{
  "router_score": "softmax",
  "normalize_top_k": false,
  "balance_loss": 0.00271,
  "qk_norm": false,
  "steps": 3577
}
Below are experts of layer 2 (counted from 0) of a mixture-of-experts language model. Rows are named router (the router's row for the expert), gate (a neuron's input weights, with its number), up (a neuron's input weights, with its number) and show model dimensions 128-159. Each number is 500 + 25 x the weight over its row's rms, rounded and kept within 0 to 999. Numbers have three digits each.
After each expert's rows: a language model's description of what the expert responds to; "mostly gets" lists some tokens that are sent to it at least half of the time. This comes from a sample of Wikipedia text that the model never trained on.

# expert 33
router:443551536535500492473460496511471497528458545534533538546488488538461477487485457540503501486526
gate0:532493495533508542518476478542563480472551499528464564497488527531479489431500491505512508536511
up0:497498505521493570507465535511459523517514484466520520494473496555489495481520489516509451497458
gate1:483502477523489466507521508539509497513514532476507559501513542501522528507475515480519503501496
up1:525474551520554483487475535448467501526529544492470511528510506533499493516481478421511550483482
gate2:468510464518501517468532536508492500479513522471503447504497520451459488501509501505467474514517
up2:488530493496539564523513500546444498458521540499475472492507526455428507508544499532492512519497
gate3:527532497513492544489510476516503464479493448489498479492491483497489516508488539484520527509496
up3:514464524495482465486499508532520507533507518508489497486514483457517515458550502470506460484496
gate4:499503503478496490571532508512538520498568482518542477501437494509480477533524564517498468510509
up4:483513499516518472526500480511494511491438526508455468484527490480489561519487467471517442498499
gate5:468485496485523552501512516504520485516474478500501532513485506512504516484517517475515501524466
up5:504528512499553485521512462421475506499538529524512475481504554499484489507499503515479480499500
gate6:476494493500477481441568494496526510491452479474458496511505485463505521495523494532524474488524
up6:485481536462512459482496503486457522498485534491485473483509464494527478513471518516469448491516
gate7:455497489516541515486525525494497488480482492432523503514514531494487519494439546447507477526530
up7:486492535515478498527497526477486523514459517464575530497505500475489477509490488470528482493514
gate8:459473478538494503485485472462466502509487514536476512483531473509466454493496490495478530524535
up8:508501513470501525510524483501540528519501490436500527522502520517524552522521504496508553493494
gate9:468545474486446549477517506492490544501490506498547526508496482573539514455511503492481464522515
up9:496524484498478524481496492482489547477452504513515526494454502558511509449545532511456468538499
gate10:537487502516494489480529503492489460512476475519459414515500498478507471521508507541508471500468
up10:469529486506469511525487450567497505474485544503504542469501497518517532493496467471486502468522
gate11:508536493500489504546474478512503492512513504495465497457469483540495481504536441514516520506485
up11:515467465524515476487515463505509530522503500496503453513466502506459512494483501503535493566524
gate12:484523491523515537486503473505500464508456532486444537529499468473463525518543474458501506530471
up12:474522510535512526495511474518492476492432573507479509497478478495482509470516471511464539520499
gate13:480501456537503509522488527551482510540517523498489531475494519443505467484548489526506517478507
up13:494476536499473470521513544537492465489498450501494500482530524546487537520465522453508467508564
gate14:513495512490482437514506500493521492497506492541522509487487526497506532459505461546484561496461
up14:478506494505508485485529501512451487501519483520500547487517515478513527514507446505476485513503
gate15:450504517493544499529499508511494516501458493543531505527496575539482506540498522529522518449509
up15:495489481508540505496531473479521474493524478507469478469527485499546447475510495466501495518508
gate16:490480484507578513488464497524480491514461535526541531515480534469455512537512492498482468526529
up16:490542488497526527474490510518520494473485524499552509497472567536502530451510491533462527500546
gate17:513506513521498550525527465546477543537498516486493511512489484508516475475465485533480481509533
up17:506484506488525486494516518517513490467538525482478482474514540491512512509501508485493490526490
gate18:504511505529497481518448492487567504519487495500565511478496522517477506542519522495494496517563
up18:492513528518459516494502474457481467533424472496502531489503477492492480524499454483526517517450
gate19:533493487496482489530507526476525507502544516472467469486520479509494559465493476503526466448503
up19:571486487494447467487511560472521495474521491475485463510539526545480475468467493478484459485497
gate20:518564490508536484570548516508463516469502542464505494521463510545512459485476503508536455495535
up20:469450478483511506457472470510583503496472457490457498515515509476472525529517503490475500495467
gate21:487510468523495517511506482523510476454476495522492496462522499488521464504482523479459518536521
up21:527504519487535533507484512519485488517510471484548540563477488515480538499502513494512480481516
gate22:492520499482533468478493469487468492546500457494505464530469519545492465491502525474512531499528
up22:540479515521444539541535522533495491481510508524495512502528470499545498493477474562453501544502
gate23:460539519466468489495497463513534478489482500482517514497478525500453523503512482480547462513537
up23:525488522503498470493497557512543527534492510440474528480534462491557482528469508502543498509463
gate24:510518512444473505490472514480494442517500504490479515499493502456468453528471501479475484461492
up24:518510484478495524512500477528505448524489516482509490517509452516498538505469503513509455466521
gate25:485512496513484520455506471545474486512478504465526511519489497491503535510496557486454529479482
up25:536456524511533493501459479475558540522518479543485480471466482470473555509517541505508547526516
gate26:497480480494484514555531529438482440506504520529501493532475485496500522476466499505451525479450
up26:543481476538477516536496509527491497508544474497500491522493503514466477522471510497487532500514
gate27:515473553521503511498563509472514533546442516457512509538508468519508509539513478492502495479476
up27:516466521538523462553549510510535551520488495449530494479503455527518496503510463512475471519470
gate28:489502495547445495506467466556466468519475496506479526513455487498495473508501456512476509491544
up28:497505516539503524483449478524486462528480507478496498517495455521496483505496446486511520512520
Pipes in tables following a text label or opening a new row, plus closing parentheses and quotes, as in Survey USA |.
mostly gets: " |", "|", ")", "\"", "),", ");"

# expert 4
router:510506497496456504508528436507467513531435503522518544503514492479524474491506494486502473516535
gate0:515520499487483527510489456487531500494482539462451499524508557494492527475534484536494515477467
up0:495461496514503440461492533496484485534485508508515452468498473467474486484470467482511466482532
gate1:507502473476451512514492514551530538496455514451482487504538472495510512554487504496475494498516
up1:508450493512504540471493489487516529535474503462510507557536499503497522495485494473514491516510
gate2:467518495506511520515499445521492554516499487505489473520505491497489468529450503524480532496495
up2:532509473535488495499493493543508465482507493499495538541482525498517528509478506488485516513527
gate3:511500511492472501490499489419528486511479523509503496534479494476496527556506471490520479511523
up3:507487490485544537490477457535532456518490449483493502511534536487517485498515471528525521443477
gate4:489512485519496475483504425480484515480481504515507485514504552478505484502511492530461456515515
up4:494483492526493507527483546482523537536539482520530529471496492553531506492512501462509511490518
gate5:484501489455470501542493542525501494554554472502519489477500513539487505487513523521485535514458
up5:480512482458498493503483575522434531458535492476520486479521526458518537532485492499510531546497
gate6:463521461495507482471494487531519531471494505535497499471520535425503534510521524485526508513485
up6:498512502495525520498495469522497506458523480465469464479483471504503511503507494487529500515512
gate7:512496518534547517495504481486498526491505516536468479513454521514513510492490490454527495473505
up7:515499520504497495490469495476535500498486569516450535485475524454473497538465494533513473492472
gate8:477491486517496531565507515511464519466483529493492516548501460523500495522517531475497513486464
up8:542544485509495524490507530499491509476486511501499501448507510475522528537533470471476483474496
gate9:508449495510511465488531498471525501476520484523463500515495473456527500485449506455529475458484
up9:490521520487498516506490518552508453534501528521525514474454479510487512497529550529506502508505
gate10:499459510510515492530497467471526493543511465523502491522498524507522471526483499463493486456491
up10:513510498498511516492465522527493468492509511520536491477505497498497538478502544535497502502512
gate11:534477506484559461497511505499490511492478497499501519473515520505522495442485463446530536552520
up11:496471486501450514554454516490467423512516491491502474497459485535477511530524492503513466468499
gate12:544490482536512526505504536505485521456502481504475414463476502508520504438551555494475523526490
up12:473500518502513482514542498481494515545544492503501498495515485504476545519477483523525486465504
gate13:501463532514474515506471519511519494506496510451471498483516470508484440466508506522517496534450
up13:523475496504548488511517462441500478537483499514520499483515549489508474509503522467493476515509
gate14:537502522457510494541492504488561559520475498513503523495512497470460503459465494484505494474493
up14:495502501476505474454500494555502532520459520519459517503466487534498502482531500479541465497478
gate15:520525556499518531508495457563468528458537496465530516508488498515532482510526490499523566457467
up15:480492534481506509483451513524515479480516486525519500474489432462492496587462553483510522530477
gate16:498522495509546473462475532463516527508554474508535517517465500508474497500499464466523480538483
up16:503517514483483486510524509482514471532546500485521471488480505536523501538462479511471507473579
gate17:485491438500494472496515493494523503490549527488509517498492534509482472443506542509508535516487
up17:468533472517516508482510494527547483509514511464471499477485531523469567468499500500548525484547
gate18:465502484534525546521482484475504454500519489519530525489525530476444490500481538514458513478501
up18:513481511489516531517487502507518470483518476549525506487515460452457518474489514507478457503477
gate19:504547495471565498519487434503472503517550494512467476491469475452485520549490552480570525489533
up19:490534463490526490460467498481480460540491487485513520489496474517477488517424537473524481517505
gate20:495527468474534535508515545488471422492466489509518508480524504521509508517477559497525507492459
up20:462535481493453522513502500530479502496471522444552490464541529517496470514532499491535500482511
gate21:448527510482485488505460485499509494481494472462522479556494504487490471499488527483524554506535
up21:539470482510498525451527527480464521515505545527514520507487486508517521508521502518499498497435
gate22:524501439507456476490474466483476508501515503515499476543469476501489496504468502473520507491529
up22:522505485520485496537533551532512516476482508473520511482504541494490532480489469513474531517508
gate23:494524509488503490514524486518440516480471510500519437475494511491523486505496494509499470527533
up23:546482518502445505492467476516500477514499504482467559481509469503480485489488486502481462472520
gate24:482505487451528478487492467499418515528496464462512484483490468478518509473524570513517495485511
up24:517529504507499449509531477480450515505503440473492516460481480529506520466503493518508492515521
gate25:519477501482512489510487491495547524523521485499480470541517479495490557475485551499498514493492
up25:525513502502502517541515476491492499478519463482495512511507508495516515433464490444487496508530
gate26:477509489476494487543475505517465509487506538507482515506484513508467437549516532507505535527494
up26:505485481538492494486510486465521495490520473518519518475491517512510556488537498453477508473501
gate27:490464542470490539530501529474488465507489502533426556491493479516539530493469506467502482484455
up27:517471486490465552450507469470497495500520510478486525493480491483490458483529480508457528526465
gate28:525506527544491491511479434539571480489537479533486498480486485485507485559516509545510496508509
up28:525476491522512481488493437534558539499491479513518520484459504520512439506526479540499476502510
Articles the, The, a after prepositions like for, of, in, plus table pipes, colons and dashes in infobox lines.
mostly gets: " the", "|", "The", " The", " an", ":"

# expert 13
router:475492491492477502483461523490477490509492515514495533505518511541494467477528515541481508497516
gate0:459493522449509477486495554538504455460489512468486493504518482508562534511471463502491441498460
up0:497486498483546503461488533545524469487468534479488494479511446506541532476501494530497481502497
gate1:504505475497434512472532502487497506486478547459500470506521518531482486520537498503489546506508
up1:478499501495495483546502497507475472514515487536536501475552478520496489489513501474485540478510
gate2:516487513489493445497538524486500513529475540491516501495490550534494490483487529490496516541501
up2:499531516540513530487494482553498480442530531521504524501501448431491532500484474481475470458512
gate3:489502519527488529454540499510505487535493521513541492508538477498486545493568513489474469496511
up3:485472515477502475504474511477504554472496514504485477463475460509523487514493497489437490517504
gate4:519492510508473486550516490484494544497523494509515472501515516517510511528516501515487470518498
up4:518460517505512507505518508458492539488501496498507473493493484494526521519532538496509519533497
gate5:473504477482501560472492492500500453549464472495503507519478494562522514467528527500523523529507
up5:484513479507510470549474508489460512492526530505495493447501539463491533516497500517480547507518
gate6:506495495483493547494486511535493505524472536492516516503506506508531544484518493537526528414482
up6:506466504507461474466523519514489487479529497502514471506493494493518525501460492516511506535525
gate7:459474454492506528502509485531504551539506503495514472487487539537514503552505533504511495505456
up7:510487482545516483474477478527507495511506465539465511461498517491454497513450560500536541538507
gate8:504532507550483490525513531520493512518524477498514490511477542519484503510505485498496513461520
up8:500498512512487496522519461526545486516570508500501509486497538540495518504539558496540455506503
gate9:491483505491513498476504500497468479489554471513550470488469540515515507490540546537471549502504
up9:498455507484504513474507486463453464486512464515569485466493543513506485492538534519469559501481
gate10:462533485532460522477520520501495508500504540468525489498497521486482467524524524525506467476540
up10:506503497493555452479493480478514458496532474520496516484478508516545513490523452494482514517462
gate11:494510548522514514489499453487518502510528501528537516459473482489492506504534498489491499554518
up11:490529526521533533515490503480488509422549516489556524478508457475501510538485545505484506518507
gate12:481520512498521538470505509478555511501506526506497500519516492551488503499534542515522504446506
up12:501557525497493500491510545545476498492494521514523524465488518507471524478496466506505480513487
gate13:527489501459444482494504523500514500498488483477460473476498477483513514508430542501476498519489
up13:504448514523527505487522483498490545482497509507511487487493496478487499548517491487506476487447
gate14:511501485518470469500490516513510456497462479545516541527456455517509467506533470533544493536503
up14:509490529520560457506506525511526508513454480534494578532498468511514532438507477498516506457499
gate15:437477482512486522520518492503491474503515517512506496510507524529507534509526478482521486528504
up15:467510530521502552503465464512482486456451509515509490480517467500488478482500506514510463502469
gate16:512492497509465458478470508520475505526548530512513550457480515482531454467521473506503497528483
up16:522445519499536489521506489534531507503541493530537484481461471475525535511519504547497464530517
gate17:492530527521490497515512504525492490541495547530489507485495495517525533541511539490499488515496
up17:506451527457514463494487483493499477491517456488489521519483514476476466532518481552505500490499
gate18:458479510477498460536485496531510505487521472465547520471486457529486509510483495539511528480463
up18:548478470492472511480523511533449510455450559505499511545515507530527500498471530487490495516508
gate19:519472497504478509524564504496449552476482483536484498500500495503493547504491492513525532477555
up19:498523492504463527472519499537501470505469534494551515516501538496519481495527471492524508488508
gate20:482510535509481534504489446533491479526481495528495492501510496500476544471524514499515507480513
up20:475536514495501472507519471518497464543474502505475526488517486528523462507455479495463434503486
gate21:524501491521493496464495501501478491556462510510522513501500491475509500520490465499481513515469
up21:481480491519487510522487450446478501475526510485464484500467509544472553481531540497524461509557
gate22:467509465487467470524486543506480488490475502477478489528474509491490464507563501462435522495516
up22:532489530515477495475489503538506484483503529492478433524518480533480460459498495519532493513509
gate23:510470473534503493510518502518413468483502538477485518501535525506501478495492468472522493506473
up23:518518498481470518509488503528462527481477519526478482537497522488479475537500504491520480551547
gate24:505518458476486449483560480556503542510530464528503563503502515488463451499487463540507520496529
up24:506554518483513454528468500457478498474481483494503500509498509493504518528533523488491453491505
gate25:540511501487485470495510466526500477505494496488523532495490481502497494529491486490458481481533
up25:507503492487506466537490486497485493512538458512496516505490526504509457500483560443450515498479
gate26:501510502540491544490488499466469498516493527466483492528527497519497499480556552489474519532487
up26:483478535449514551474495477496523505445467476480519500477548492502480501518476511500463544456519
gate27:505463455466504559523541508466467475524465536504472480491544493490504469462520517504451529532518
up27:535452515485481497507501540461458494515525533486482456505545507508527451466507511478500486451503
gate28:495520502512523519519504525514497520514450513499521558532528527482508500494467511498496524502490
up28:492485482474471492513522488502521488486536518510492474447462492540531519469535512492501496467489
Pipe separators between cells in numeric or sports tables, after numbers or values, plus semicolons and == heading marks.
mostly gets: " |", " —;", ";", ");", "==", "===="

# expert 2
router:511468496470481468486517509448525460530474487505523516502509487502547465511481510491499470504534
gate0:533487486486463509506498492518445507514550542530506532494506507517505532519506491469492505480487
up0:523516506465494533528487489474494536529518528491497524507530480493529538522483501482541468465514
gate1:521538490509507498468515472523493502492506533495462527497508479449502494477513492534457485541484
up1:498531545501501504511492530521447491528483447436455482510507496507509509501494485508468487506526
gate2:478505467466496497507472517547472488519499522507510514534483470480493481500480504462506499481490
up2:495495487507485476482517503512450496508489462507480551557482479480511516533492528526499486502488
gate3:463472505501499459471529543456488501538478535503484531482438524467478544523484505556486537466508
up3:475481518536498452494521492493440511532488505511480493470458569492513479505480473517498529495518
gate4:490548512498501520501443516532502446514532514473516521494537534526487524487495535473459474491479
up4:513511500503546454515565474491494490463481538511501510477504503464507480512500510515528516514523
gate5:508487564480457464526520464461503507527496514469554512464513539533508505568495531512472490501519
up5:446516452482494466483492530526457535474530461503474481518528492471472428512504492527534497480510
gate6:499541455480474506469526489538510471531523435489462474499507470506504452498515486520500475492508
up6:520486484468512494536542483483530522472523519516529493517512515496517562499499490528503481489487
gate7:531514497496498520509483492517436527524501449493494543501470495496507537502478522522498537537485
up7:518481441530515476528492462531489476505508513475431463503524477494484481493472484509521532529473
gate8:503519499497487476491536505470485525522538480464462482492471524501510494497520486490507511468515
up8:471530474509510514493534483483501525509503452519530474514508473554512470461499525535535447516491
gate9:498498497486514455477523507497530540469427451496507491489508461463511488458483481518484502506495
up9:482489492501533526506498483494527490510538513523525506503469483470463493494515513501531467443535
gate10:477532506469505517481487508483555505504465506522529520532503518511490521502480538522468434474500
up10:456532544499466505466520509490505515488495497517513540524494481503502501494477513494470474496468
gate11:525532505509490538477501490510486521486520556497490521479516525515554427502517538470486484484527
up11:462546481512499497487493524530500532480498549467511508484506486502537455525476513465518497537514
gate12:495497451497447527521485463459515495487509467525501516498494521499478545439497509516519499481482
up12:493517517513557491509473502537478546500498455492481466501542482501487533555474542498539476496487
gate13:459497521497515531530472488532489480534494487539488499526517505522536526491500522550466483493480
up13:501527516502501421523530485511542536434491496518545519480492523483499503493496447480473512503498
gate14:476513478494508493511503468490474496487466506538493556474522502530495488489514496488509485493535
up14:498526466497506499491501496523488482465548547515477468499456479474494495484474461495481449505470
gate15:489537505504512493499529474526527522505525552517539528495473495472481426505556513493550529521500
up15:513496469476469503493485474518524546489503541461547463505467469494483507479494496452500513520479
gate16:502544480534442511499460527511544510514492533460466506532488482459519481509532507516492460513538
up16:524501505473530473524538386477444513497488506499525553540523537525467500537525504514473530451475
gate17:480518529480497462466465491482517468520464529477512476452500502528520539494468505528472535458472
up17:438517474516525476501506497507505523518508505530429495551507489485487515495462502465496470510511
gate18:494502531485452478474509507547497448523506529566520541506499503476505529545480470543448555523506
up18:481484544443519508465486490511529463498515539591487531510506493494546534521486483477504481481468
gate19:514496503489520503511511519497447515485446539472521508533502491488494519510476547498531521493508
up19:511501508532519505501458512480489502467517549487497507525543515529485462463492543493480505487499
gate20:490464523521509475483576554472495486457453504450521500488493500481499495442545490483499489501510
up20:455508507522494519448549544498506462507482485472469500535503478513469551492507492473546524556482
gate21:529496493481492530473541493500480459492512441497501491519568517486519507465494465512496495470493
up21:471511516487504499515481495435524497527543526486459492480470481546477496519501524486464461544509
gate22:448488485523502483499480564489530473498483503494496496435501493471536457506469520496487513496510
up22:489487507507521478497488482506474527477532550513483559459510485428486469478508439496476538484515
gate23:482484483496528498500486464508516467512570479500510486463466548535479459494508453537514503465533
up23:547519504519480463483469467525493505515509544525474510484499488545478507457470485472534494536508
gate24:510508466500507497510524531498478472505498493483502540511502502533473513468480468518516464508518
up24:529511516473476452494512458485469485508518479500517489503496520479475505485463481513478498474520
gate25:532490464542529476503476525480490456492514512494471553482475512495511543511452472509469553511500
up25:517517469510454499489526517516528546485479459519528476505540507530556508499497531482509493529480
gate26:505495511514508519522532517497514477495499510502554573461479468536466516552532560498509446490522
up26:509469466491521510481518504417516485496485462522551555449464475515507524548509529496493452474532
gate27:485489491507498491533542552493498474530528538507516509499509530530510485484473482494471495478504
up27:506529511478469492529506461516492452451490517517510525517498499506521531494525516481508532530502
gate28:510526480458465508463498517494498544477497491512473548536505476505488518517473440501535480543498
up28:513491484535503463542512522501482504508559525501508455488475499482512501513528464533500497467484
Blank space tokens inside pipe- or semicolon-separated statistics tables, just before numbers, like goals, points, vote counts, percentages.
mostly gets: " ", "–", "%", " Swing", "%\n", " –;"

# expert 34
router:489464501461520463501534526474545498510506503508496484474499478470529480550478513495492455519492
gate0:535549496516518523511512481484474474474537487505539520521533495491501507494519546478532484508488
up0:490475473494418480501518531539499518507476471489465502545487533512518497500485443476507526518494
gate1:522510534489477515481488490479477494494461453485471529476497485537505512482487510503518488478483
up1:466507457483470491485482489535481487491473484469495531530495494494489442483493501483480476471460
gate2:493538512468498490514472517479440497512477480484456485529496515518527496543479544503511481513489
up2:494512533469468514523525524498439479498503467529456499553506546515486500519452488506511517492484
gate3:490525473504499489529473540477478478532516474469499432488493539532512534501496496483495533540521
up3:494488448491518448497465484453465499507524458494496505468503544486478527513532496497528494545523
gate4:535484480517486496487538492460482491486468505516546512508452479477507501489504510472500498454512
up4:515496501491485492522467501478481461493477476507538496462462502537512472510486488511486471490510
gate5:473517496500551465533489533512494517502477491482457468481465497508539493501515493542503469470497
up5:468458490517521509481484477485494518484465523517538500511471519493478460488504477514510498503504
gate6:542483498487554496490560497527523511508529517531446504493443525494493496516523517500490544540501
up6:465522479548460505488459551510513541516453478457529514513531506494489505509472481501498505531524
gate7:439518528509530525512493509510448543488509502511468495492468509406464545503478525500483481500509
up7:511512526504474495494487543485485496480514472532502497507493456512472499491493508456508476477480
gate8:476534497516485512498499473480491517514494507489451505499488484484478490482494509463456490527513
up8:491536513489492499504526512487524510496464480541509499471486516476454485546520454505487506501548
gate9:514494484464525488502492475506511469519509469481475508453484498491502503487488494521479481547511
up9:482538557486509514546513493468484492497515457495523460508516505524478531492475516489474539502485
gate10:522500510491543479502520489541506488457526483512522522504527551518484529490490490482518461552484
up10:502472484452546471485514523506516474507528533501518512515525553523488468520468496481508488514496
gate11:510509517535440497526496468491520504462489501501543556551477458517489493500482444511504525504487
up11:500526461514510511471513501494558504477522461487506485457447506507496486504498529452536501449494
gate12:518493490482484502529500462497495495525559496490455476500517496521504501512513515538503532523523
up12:512453503471468468491521455516578533491502492509499538512470502467507491515538506493466481518543
gate13:515508501504546470504504534509471539477520516530496530472503497514507544556476492477529532495494
up13:486450527494558522512500543495481504532514498496466497524453458450480477485521527539476477433486
gate14:471494479453498499443531493521479505546509491498534508474468524494486518525508522500502533452446
up14:494523495487530501515445493515544484482514488449514487537502529500491513488530498486506522501480
gate15:511511521509485475529502490488517473456485492511505476458510513489498469529519499525495528484482
up15:513523493499485524464457452463501509500493520495517510521514513523515452507508511476515490529514
gate16:501531537506498457489545513464508526519481492489523501509492524516517449526502444486485494529509
up16:518512528490514487471453475507469486463532495492475498515473492484528539432493539478514498510463
gate17:505506473468519516527513472475528549476479511474467526487456516521474491478572514515471542536479
up17:518518475482504478498502493514499511491488526537503499483495508471474476484518474511537553505488
gate18:484479514498500526536488521482495510501498498489522536478497498521514505490467515564490499477437
up18:497501516504458514496447567483511525489439528503495488494503513511504480502542483507505500485451
gate19:518522540510513541507453495497486512466466525500496511531501505484503576513448514458561482486496
up19:489506483499507471483532467505494533556521504540510509535513471456491506459537547475481524530507
gate20:525501527566493536471511487505463507523486485477496539554530465498519491501483495533486501496504
up20:502484534545479507546477516511488494517568488473489493520517472531505516514483514529502510506463
gate21:467533537488454537510493523494490472491499483503531517499520534547549458546523464493492487505533
up21:524489506482557494481498470472479513480495498498472489482468502490475508460487541485495530459466
gate22:549462531534505554515501459509526503479487491505448444515494490495491490477517458457540482481505
up22:473525492474546490538502496528451495513500502493502512467506517497553560514503488494487505484519
gate23:508502532538501502510470516511490461486483512535525524522512465507471462533478481556488549502480
up23:504519502463481508533495471482477524503518514507536513502543497475510505537498463480498473475498
gate24:482503510534474463526498533488487512502543537496473488513462481505522520481485551502503573531495
up24:457466510533466463527490550464514497470523472494472504512474487519549528505509513491509525553459
gate25:432470471549511522491494497499518511519506543507479502520482484490479482503524493509499497536475
up25:520538508489496492486479524494490441480506457522526463511509506488486562489507535503533503475509
gate26:491538570515488499489485465490547493480470446493467514483513515491501480502508455492446528512488
up26:518494526506488486511500508519505499470488531520486525483487535495514510494492450517518545475532
gate27:538453465503502506505522517539501447533537490509500523498490503448478536533489516513522504482477
up27:540531502533509505511450490497448470518495520465504492517504495473499538487481488485532510478508
gate28:472494517474492491486482480496536479457525480502553513463496521515518439503530475507474505481513
up28:552488515481472483540514507532488505536469544510465469504529493491456542502474489497509523526487
Space tokens just before years, page numbers or amounts, plus century-prefix pieces like 199, 201, e.g. "c. 1900", "pp. 181".
mostly gets: " ", "200", "197", "199", "201", "195"

# expert 20
router:527469482491513483541541538476525507485532513509519474473512534476541477531517533495506458491531
gate0:500498478499472463501499489489528451497496449453484525449527481487486514478491498452529477540519
up0:460508483498538508490490487514482448491489501462513506474497486496487506467510499455487512546469
gate1:527458523509521497476539521498518495485492501519531514497528508471494503486478509512458466476493
up1:472469493529482492487487500481532473514466519493524476505472444529485453512507510498490522507512
gate2:497504525479545484553541506464529485532498474485551533485463478503466528476482496500499485518506
up2:496503482494535494500445545505493513518507532465474530520531540517532529554480509515520520520532
gate3:524569471514553508541458517485486506524501486471515465467491500491498519492461464510484483483478
up3:498504505504499501498520547491486476521465490484555545481493527488499529530494531490511478520515
gate4:485524489506477466504492494496563525517518527494516472474543444527534507513523500529475503511494
up4:523497489508489502484521480485545523455520492512525450497489475518470512474507479468473459525471
gate5:516469472515516476537507521470533493513539468524504492497526505542554498469481499536530519485515
up5:504536511521503503463526488495472470473447492501491505486462514483460513494539503483488445535516
gate6:556511496495483545497493513530523466518518490509473551488498542496475522515486493500513502503487
up6:533480533496485533513524512503486462513519484508520493513481560473442538500492498513514522513525
gate7:485510504480507510498544529491484484498462470480480490510482502473522530502472471498531489497532
up7:496493504519500470535427460517492493478491511525512474517465531523468501505534533542477492479476
gate8:504492511511521521488478547465520525491566526482497496540481545476454476490475519459495481523462
up8:498513526453432508512496475522514452462482465524488483509512467466484496522467437531493514509528
gate9:490493517515532522522462483527504479460482478527505481480479494547516512502526540509533493505477
up9:521504511507469497485550525470501484510517530482497554518553549472502452478458543474462505512504
gate10:514491532527477491487466471503521548504475506491486522482466502501497523487583486457484503484495
up10:519511516522505532531499503492500507522508477489475516502471473453509487499505493509512481476454
gate11:470484521530420466511499471562512486509538505500497468519518490475526460515494529534500525505508
up11:512486554529420471479527450550489508535487474494493471541490509463503474507485508508504478499544
gate12:516531480481538528517494552526475574474511529459504477505487477529485484490479533511490502487470
up12:488552484496491541499519504480468512475466540511514498503464500508487529517503526481496489474481
gate13:478477500493566492482495473515477523514485517529488530455508509480490504411503482517473476507465
up13:502533501485535510490520492476488539467510542520500510499509482472524493475556501473491501521500
gate14:492521500532498485472507498503548528470525509488502487493492535500494526501484515500515482553535
up14:485527459546531456488516488447573518506505497511538511482526497511530473501492549474472520545499
gate15:459508521482517484478519517488508550501515543500510503503505541532501526476496535513451495511519
up15:468540523482490472500500467421475449500467511541522499460511492506474480503435469474521504513492
gate16:501539539472552509496459477448460473514500501477523483495501471499543525474481536457520480486496
up16:470508560497498510525497471460494518488540458512542498490486450464548593512517549519476481487464
gate17:482502551453547525496498534505462501477450495468510500491494506524496501462455460540544514499499
up17:511480512502466518494522475499491521542492485469539501495489505478490430465518497499492494466467
gate18:469511488518435535519533488475485496483508482488541434513497541481467461513482491546483531498485
up18:448524465511469497482512488489509468532536489482497482521499510506461439515515450527491530514491
gate19:486466476544491519498511503490501518479446503510487485560503527548487470480497469504527487493492
up19:479541463491456466504502503520499453522496466505492483497504486511554498544523510503525539501495
gate20:535494487529432517515453488518524511530458501507484492554467473514486516476530501498498537451517
up20:534493539500522503501474512496527520512492483482531500516488469515539533498516509505515563467502
gate21:482506468464454469499513521505519514503523496463464437455466486506517503502516467493469502488489
up21:476557485465481480537519546489518476501525467517474523495492501531509498484494460458488507486485
gate22:530546470496520480524468468518477482494513500514476507494524537445535528546499520476493520535523
up22:561522464489483478522544494539446484510502480508428491503501531458508533528476484522501512521535
gate23:476495519486484487498520470477466493532500516476479515510489486460506482502533491518520432457452
up23:504536471502495510547488558479487484465480481527530479468527510533474523485547488443540531496482
gate24:490511493464539527499500468484506565515496493504542501466488504415461534501490506528526517500485
up24:508512510511529535455533497509506487517457514483451478522491494527511482489488511469498479494531
gate25:518489504513447513511514529492527513473510468454512487520505520493489506470516486516496481515520
up25:539469513502503460454473494500514485480489504516491504484510525462525485493505507477453535535469
gate26:471505532511507484561521500510495500529449525470476480463468438512528492477480503491526456527467
up26:503526514428523454528469483492488481470537493517489495504473523462482532486504510465510498488509
gate27:534502515536490487469554534500530486492501452510471503490540504495507529475478405479481515511459
up27:532505531506511498533492534480511507496553453489456507488508481481482525474503453486514524474457
gate28:493452480484533483523504477477502477493471468513502463531501520507485493495443477502490461505511
up28:457483563498483519482506474462516490453488486493504480473509496511472516494468513512438478482500
Bare spaces, en dashes and hyphens before or between years and scores, plus year pieces like 201, 200, as in 1932–1935, Spring 2021.
mostly gets: "–", " ", "/", " York", " Hong", " C"